Weights of a small mixture-of-experts language model, trained from scratch on English Wikipedia: 8 experts in each of 13 layers.
Below are experts of layer 6 (counted from 0) of a mixture-of-experts language model. Rows are named router (the router's row for the expert), up (a neuron's input weights, with its number) and show model dimensions 256-383. Each number is 500 + 40 x the weight over its row's rms, rounded and kept within 0 to 999. Numbers have three digits each.
Before each expert's rows: "comes after" lists some tokens at least twice as common just before its tokens as in all text. This comes from a sample of Wikipedia text that the model never trained on. Tokens count by the router's weight.

# expert 3
comes after: " ", " (", "–", " $", "/", " −"
router:485486523477430552495481577530487459475420471482520459482494488578511528496540554493544525516491491545534443486413476493551518490539409465501456487516484574502518534501524572524503531464424506441555519542592462508470514461487479505468507459437443505568436485485604507548478493466599575501556473471514492470502515520551482493474496498482532444480527457557499510530523497518521505537515
up0:502508532545500440622494503501489520509445529431448564471536525485485556472552538564477495544451537502482497498435492513505477494524500504461543467540562489547499465546454515506579535519525481461489462423562489518478474502418470466498517505506536513500488517536526516458450466474514506509480522519537494427541508534537498523521472566521523511525500408468510526549504474463543464494538
up1:537490436474522505474474507475453533508468497448473522557484514433533481502478485429519482453597412583503434489467447507497477501451468523459520440520435506515499478459429493449505581463482474469596440556445585486434512492480565470582551552595454492504481561545556473504497484511411467529523501455505462497601519422488480607479500478581523491467514485480518507498481520496492485550495
up2:503434460553577479504543475510401450519485516541526462533535496520509514428531445508455460475497450536508518569472480525480429530541526508511470431490417449535540488577464490531551475467517500520529536497480508454532484506484548475539537466523527433493479503531506494598551484498486503537475544544550430540444559499437436519555528510447554502477529472395501511501479538443573542585470
up3:524556522474561393536532530483484450527560516464430513476526458495462460502571522504567532435489515483520534518558586517557530504491469540477530564515488526398480521444460447443484571552427466469528548458491462452456427504465556504497539497470511549475478442517552529529508531516465477549457545537530468539526494485469538454526520494455467529523433545509479434447515418530472506500560
up4:511489512452499511506538521547508538521467507543484448522467493543512513460418576460542475494519473544587555478481525513477418505596447522559555536476497553529506430498416462464449398597481523500498533540533545430522480516492481542487481529492509504524519428502432439446482500529509474490485475514491544515521584506596522567509505462470464495513456481525459533498473475519482458559530
up5:496527498560494434516472465589487544549501482613539468473529502512513390516546485540510488500512483533523561529487468546518543506521565505482435517523498483549542467515421480494558535555549407529425534523490502514508476506511442511452483510477538478434558507520480526595524535512549502447518444491486561460480515525474436541489445463496561434537448570539491504443454495506574554496451
up6:468505477477503556503532501591453435574545466478476511469497471506498487456503439523519521565560549485502462548472509511520477493518473498607514526478516487442509397589571461486560407531562476492487467505603504569496492534496410452512552482437452454559429474497534489537471472530476512519496487496529565480462458413498468503486515433497503500518448463456529555563515507539432499532449
up7:510499488535499480579506554486484489499534481527509484477499511509470500513447552465579575544463494484521450514429530464482481436519466452527474443453510503485540494468546509489535442459502513490560530503498559539516548462478501490535578562492511400504438415569520476546499425537485507568491505512465487549533455499475544450512488558483522499500559540451512408504473493516499467449475
up8:468518495426475573440484474538474481410476509456515419597452494448564535461473566488459495520530559493480392468475560548498493532445413478504497535481407545498464512503480556552541551555547604497533486520464544542515502595471481480466588543516547483524497481454484508462560445488533480497528489548476472526492498468461444476518539463480533469525532488561513472495545469489510502490542
up9:489531525541568434503469525570468494566591456494517582499501512507492477484532482498492549485509557491509509553457465468444560442459537511469463455444410532501497550573572475527481496546485479466567469499466468562504525448522582471570480479401509527517537464412531518506551539490591491504519516530551511527524518462572473411510523450578492520449520556594567421482475501481445488460448
up10:489511454453522495536487554525562553533462514534543537533491595532493531483439524511501500483518528485447517453569555493485512499422542506489572452500529510523527517445484538511554487501578503370494467484536428569452474441428499551509446462527471480453482508490496537534548472568545500467501491497523500434508542513501468539564495482590585509486507547428487505474537457468513454475514
up11:519519554524433594578434520509575495539429489496464454517495535532477478465476518485478508579562517524434530523424469516471500520521535508412554443467553470513574464460496424465519578459416530522551480466546481541534508573469543540537534524519579520530518462501588503529529514457542504500506407507513450496507429521497462462501500459487459465548588489566433461568505527478520531523470
up12:544503468484541535514489523533528528483483504555602424523544476476432490547527414485495497505529440507538493513510448475490587501571463520511428541429499417496510458479482559469521538442461512540529427491502475522519547526500507522479472561535561559493487477543453367505442519491496510444554474501488541424528573507484503484473440508470441497435443505477439480474548458566484553462502
up13:519495489426528466467467513523396566488514483512521579529489528513441481535513474547464436507469562465526448602458464497546529529472506422546486463552543537551547505467533479596516428533471472545484460442541488470504443519465530521460491543494477542476473474494452523522464503485484549447597527416494549453425514428529507537507526448530515615430473553523463507491486557524461578511407
up14:427494582469512567490534558497527424408380470493575541491515421488504481465616565440497542483480527561511526546526523441542481513467515497516527506515495457510538526456557476468533463473509534493464425491498519560474454461474456535542559493504528540480516449484444543440527503513437569465585523497448491590566514555484562453522526484520492507499373463466474471539509472505524521498511
up15:507528516432529465477549458515487554451580542527514512436549454532495475550507423575456526544554540551486525487500517438530500518483506430494507557474436542545461473527498524465556507505447499494563510540540508478491437503478457564513547509456561490548497530471517485495504512465490530517466528523565541443543463504531475534386517459472423471493473521476513514539490520507586566452514
up16:496490476422572499428514509473454463561516466500593537537485472492467499583491507573526508448468469483530500533501442536475522478494550448520496485462564442487540525538521505547569474454398525425590555547513418512461503542557513470448444576488548495473488536603496547511478473516474451509526407527570541495430539506539539450430535531583510449492429510521511488451565512521472545483439
up17:536524495491501515549446565567532528450490490531523505498539496526533515462457495554493557457447498515472548546499481491456495547525541438457565533562552533469520558448505519475513574513505514458510480532530514476506447494517516566560502516488508548515571526440520489585515489541508522514438535569548411521537525491502520455495515517500549498489498511457533536517569442458546510482504
up18:473527532437522487490523486485531555454528545434471546529513495522502505459516423514472527529540493514506574526570509542461487441531513438503533507457553558488533491457514533527459558454478521454418473462517533472466437531486415583453457526503469556491447439498482444548488524451521498487519568521484538441517474431480484492566409490506507535464469540499510473585518497537503513470542
up19:523516433461482485480503451478507513488492477468517473502497453497526472530511513440500511542506504500540492413497479490494501523538502522498521462471603496481502548429534413462451466469527498508469466486568557487488463516496457434435522439525503543441480452473487432519528494463550509492486451482455519498467551501558499511474430560551452500462480486490488550500456465510565554492550
up20:488497617538513472540463523501460452502527464449530439545479512483538552488412556483499511489532551516486432533439511487526548512528512523508506559525471514529505559550465560474510543465512495461539498518542531498474575521529549490431517476456488522541553480495494536461503560504488503451528507460500539538512446443467503512488515507535535481468549450472523471464501525516508472486463
up21:494545457489426509479519517442487486545497466516462439483506474482574508484452489487488477534598491507421469448480569467448568556501527601480492558482550480463487579477520483562467468489475520436504404489538502498490473496460522503443484497535541504417498466442444505525514466488547509565517531516496518508572536500494509543553566566482533457567463522528523488446464554460499518555539
up22:448518519464560522488512542541523499522496561493521485470505479499521480530492480489551520456536484505579613509492514502492502496489483491534518441520555464503489523488503538545518485514477520470552536511527400531544447570477479481533446472557527537545529519425484486405524491507484501488564546468414551505482485508488528480523454520464468538421583503438454479505479462510409548537481
up23:448556435550498465511519502512484573498499494479505554416545525466529404527475484466399451446540502465551520475496537485554576536500498499486514479533539495489510510525575468510548463421518474450516474488442434505554473462557523546542456566568438488492459477531482514500564464552453517502528533564439499512471500503515522546474577518450519416531467500484470473509559467496490561451495
up24:516458512497498570481529488476415487483481536510442566413443577559468561474474468458528495480563463527522593520482499527559468527543514478481508488519451462524478502519503525477473452501456567489495506494454485500512518450507548480571529450544475481443462559574481508512466434516474559451477521459575457536488409526471479460513487552501489493574519504467481490490564563597445581572532
up25:520563614506516440531487473492565516553527512490463493484419522512536512507479525456559509456517477494528498453504438519521489592521543491577481447488465496593517551457585573502414502471444471457464475582544519423516578425519509505476433477513498519537508492534525514537408471456570501529500520507436551503488426441501536505499495448496582571535486500591498484559500501515554488505421
up26:463455557559591501499475445500514486522437483497414478435518529531492570437549514513558436471563505594488605485556473491559502478475482473555535502436511543491454442486435500520462427576613565535448515506513509524508493517447486454455465564516516470505549510477470496472541510529510505536519508442487469534530559452514463448485525441524491456457490462510472511456517509518497526505463
up27:500495513497517503472453530495565515463529506551436437459510522472500546424505578511536452480445523560435487443486451515528545499522512481542469523500431514480497474545487495494393546513456533505491521504487522484398473459499521496428545446499489408489449516545470434538500500422496504487495548471523567464496494389506567531454505468476486543532518443483458499433554461507495482482505
up28:451568524444505478472467485505506473489500482490517503484480422599541435472508487455473456510458516454558463487451477522507480552500544555528601460512457493527467440532508468516454567540498569473538509544434506471462534544483436567433470450450558554559540504489542511501469413569577537575561543545538492449494459558523441474504548435491470489510529520551525429492495438455478488517605
up29:475521508470539428483487525456548490538525549468512462543504467528544527565472536514460553508526521494507448569433510534510502506510495457473493469537464464497471507459517461502462479460470527542469498536532404471524545515565485440476544502573513524437448445471434571528575444521478465468462478499529540496518604503479490514511462504528491487552497464440544575455483561505531487530535
up30:489486524491541493470463533446512466457544453532473445477424535481408467549513547581485512428535467541519487477565524517545479517467482390537532534547492445500530486497478564457479608500500437412457544543550500554457502486488567499491512513506494537480447511451469557574534475427520528507484501507524512475500561534419500529515507541571462510493500472549536494525498470407493476421556
up31:498461520468423507557561527523464556543517573525525473474513489457477548448425461503561445528517573518491486484566556554474471553492489483512522428532506441553537511538482493517457559499461477531515535480512501446453506561520526491532542407566626465566501516496544465481467422545439534525492489433454468580525470497476542511430480520521555487493450498424532518529543575532545565575419
up32:489500496534533575552497502512489486499504534469443480490489489533461418461462458529521461568595506520460448500478581529487457453548569536543490492482477511524477491510511454468549452518505498432517440476524493491574456556538390540523446515555539440439484501461492528514523474480505513473510568496535477543482487492475546501525569443478470452485462451483438467464511485498447501567555
up33:480539447580495451549521512489520379447423539496425518503467475511526492553466496502544513485512556539486497517467447507524540461529533441400534517507486462533474572490463552473497570473507489540582521537477484451466493519464527520474533498481494519514445542502527522537493476581515536516444473490478528529563538523492484456539423486494465526493538414508488505516621473488470526513465
up34:504518417508456451531495542482457497535429505454493496549474472440468588466461473516585519531518489504506501494472560475440457515485495532465544505502507498494411476535591515529449483551479550487468603482416467458492460532481513496442558475502528524486458401515450430569495514535506483454548572476640461529498518497458537452449509524515472545570529524564484450432549430422490473536559
up35:490430486407556537450539572518550498426458506562496539537431501430550563518516571525542503524526523470443437505564523471534461483534509494486516472432479564529542433403471542477487485554437531507535467502445541507505424468585580499464500570502496503559515573497471479506468531471489422494487499447467445450516485539511417482530525480550520518550445465512470475519513495439511435575518
up36:572472473508497445443530479543399412546502488493456523541525456510494485509514555418551473473454463526492524440432525458486475472433460526518450488445564463488556524576449537463545483557463499458529490543497449524540530490485554428461498521517479467470496556510505479550546415502528537449491478459471531528445566539462492556481539422529543411513462508483549527537537508534553449505568
up37:400500543476522509450502509586399524513487489461472414488514567509459447528489496414448494568585499490538525479463536436517516537532562474486535546469532469534466477555507503495500529571536547485495502477476521465467472505448485482515455566452447487523530463534521468528494435495504531566413514507465510544519505534503557463447562481547564473485541472426505583507483561474424560507518
up38:473483520522611510429548523571516425487569445486471552522512455484458466476496487576500539552566555466480434500514487501484578447477538483522542544514518434552582506562451536499436469544451464470572494528455564460537483475491505527432476490524448555476511436508517519471494538513523513506503539580456528542468501506476483447440586498497518417422574502441532544539501516550502533507462
up39:492465583466539556447501514508489431526501492488511481494476487482489498568457579474565487481544474484508506511510493437498482532491512504523477521453526444455554483503464473539475528492485602442500532516473582490564516506381432512549500495503601578495480551436450438490481515503482505535541490447588439484477490525495506409512477515478476517498570452518531567575492582494456492464479
up40:433560451425511447483462536542540473486488558489503530542552442451545514479589532504490478452474588509471457498474575567513481463551444458523496450475498492499515499452461477526488487519565513465526466503505480466505454440532530483537554477476425472465519461448496550581474436460545535497521562515501502498510457578533435478523517544537554414513539490608515498513499500527494457517512
up41:433526409452471511550527520484506519505496511578480425454460503445453435539494507475521535497510475509532461575471522545517446468535466526496524525505526508517476455533514526518477462411504512481578468474461546574432446492498493561441492463517547442483526440476542500493413507546500450631580584531549525446499452511424497503518484459509489568495520507402503425531548525543503586497547
up42:471458460492504475463581433553531520536469464523523548423480556437465464578499489469451493530433475542521532463565530551543487449467551517540480459531454486469445507490464479488490485461491540476492507526526553480451502507476526477478436550530504496527493529482507490489444505471494523488437411485508521522498486507461501545507595449517516471553535510499515533522514521457541563506543
up43:434386472525496508591474555465508489532529492533505469529472493450502499520504576536500517486514494549568465539486506486382487516486461486551469474497557483470486470574485550568532451514467511467546490484538477567503440532442468505413514508488472510498484444554495459475514550485467486517438513502535522389525552455488522486508540546486523524551467415467488526509497513537501579520503
up44:481582491526508522475515580557457560535491496587534546493524498490497537554449488456454504512451527510542580558504498513520575449528519495505566518407489495443521399474598437458544431521457461388469485496412542509499492500537485522497523576521482528498538543507505491509524472550531475524481436456495477502524477521581469443474561509519518523522443482493432487522485449453486476473490
up45:464461477517509566510479586506439465485555542524520517414566459534544540455517592475468484525560495537501518534583485561519495526482374389522471464497533533521439449537469526488508483475572523504565574418528519561506505544506554499478540525479457526506507475536496514545494560527477498461474546492567500607527500522587521473486458455502472538556466507450520426506531516482472415531481
up46:496510531387524435546568497486541485544528485492505566546488541518441583547532482452440515511574600507575480476439488485595500536494428420472452560476491516472506484528542539555474538449501511520525499389398527495446554440466518445441493469453421537513415440510518520515476570488568565428535541480591538453457431487501424508499536502466554521417468401457545447511475492553513514481469
up47:514458500505436548470500530423503549495537425548503542448533472501563537508516486535394476470517543469491535523512562482488476469583509491503527573429481565426553480500480554436512473439501554448482481569509452535406543439476503532466509478508491576552474461466530443508514523535482487584512584539490503524478429486460536516519493491451476561489442453476433497511571489527523545477539
up48:499517515456461516480578500499487456513548531549461531557522476481480520514515496516532556503501536513524572564570453542476425394512560535511425480517496476603522535505530435527486469519545526494520507471512560469487471584488492472472536512515505515501476510518482545513457547507507519524480464536479530539574416466491498547458555467449538504526542508541564498424449488461446486525527
up49:506519498424508444461547478497541499544543484610525475533491463482591563519430413529530508398414457456519547534504440553454501561525466476490461465509391403499497488574552536458527518474535496543419538542527500506501517614454500513539546497476534553508471443483483481609451489443434499519488514485521518533435542528518461520542496536560485487456491491564484509530531485577415519512368
up50:504488508495487476428486555501497543543482437573522560542531557494498501532471531516498512441529492555553495558541443503455476475499469499527424473516469498476477577487505469517528509542468487547464552454528474531437486431495461492506512496511448517578485418508514463503493484487544404462496507472486518523529528523455489525446525511498518469449590557469483534613434564512446494526471
up51:556497478478540506469507406476466437449575480501484443507482467460491529552491462519488440495514460470536497514526530480441504482466523443499471530504473526543486515543539502497415522517492518463611462517398450483492442519524600501394545548520506445501453433520448479440505504567519529461511450473464473594536560523459509529521526504428520424500483469430510484447535507509495469466581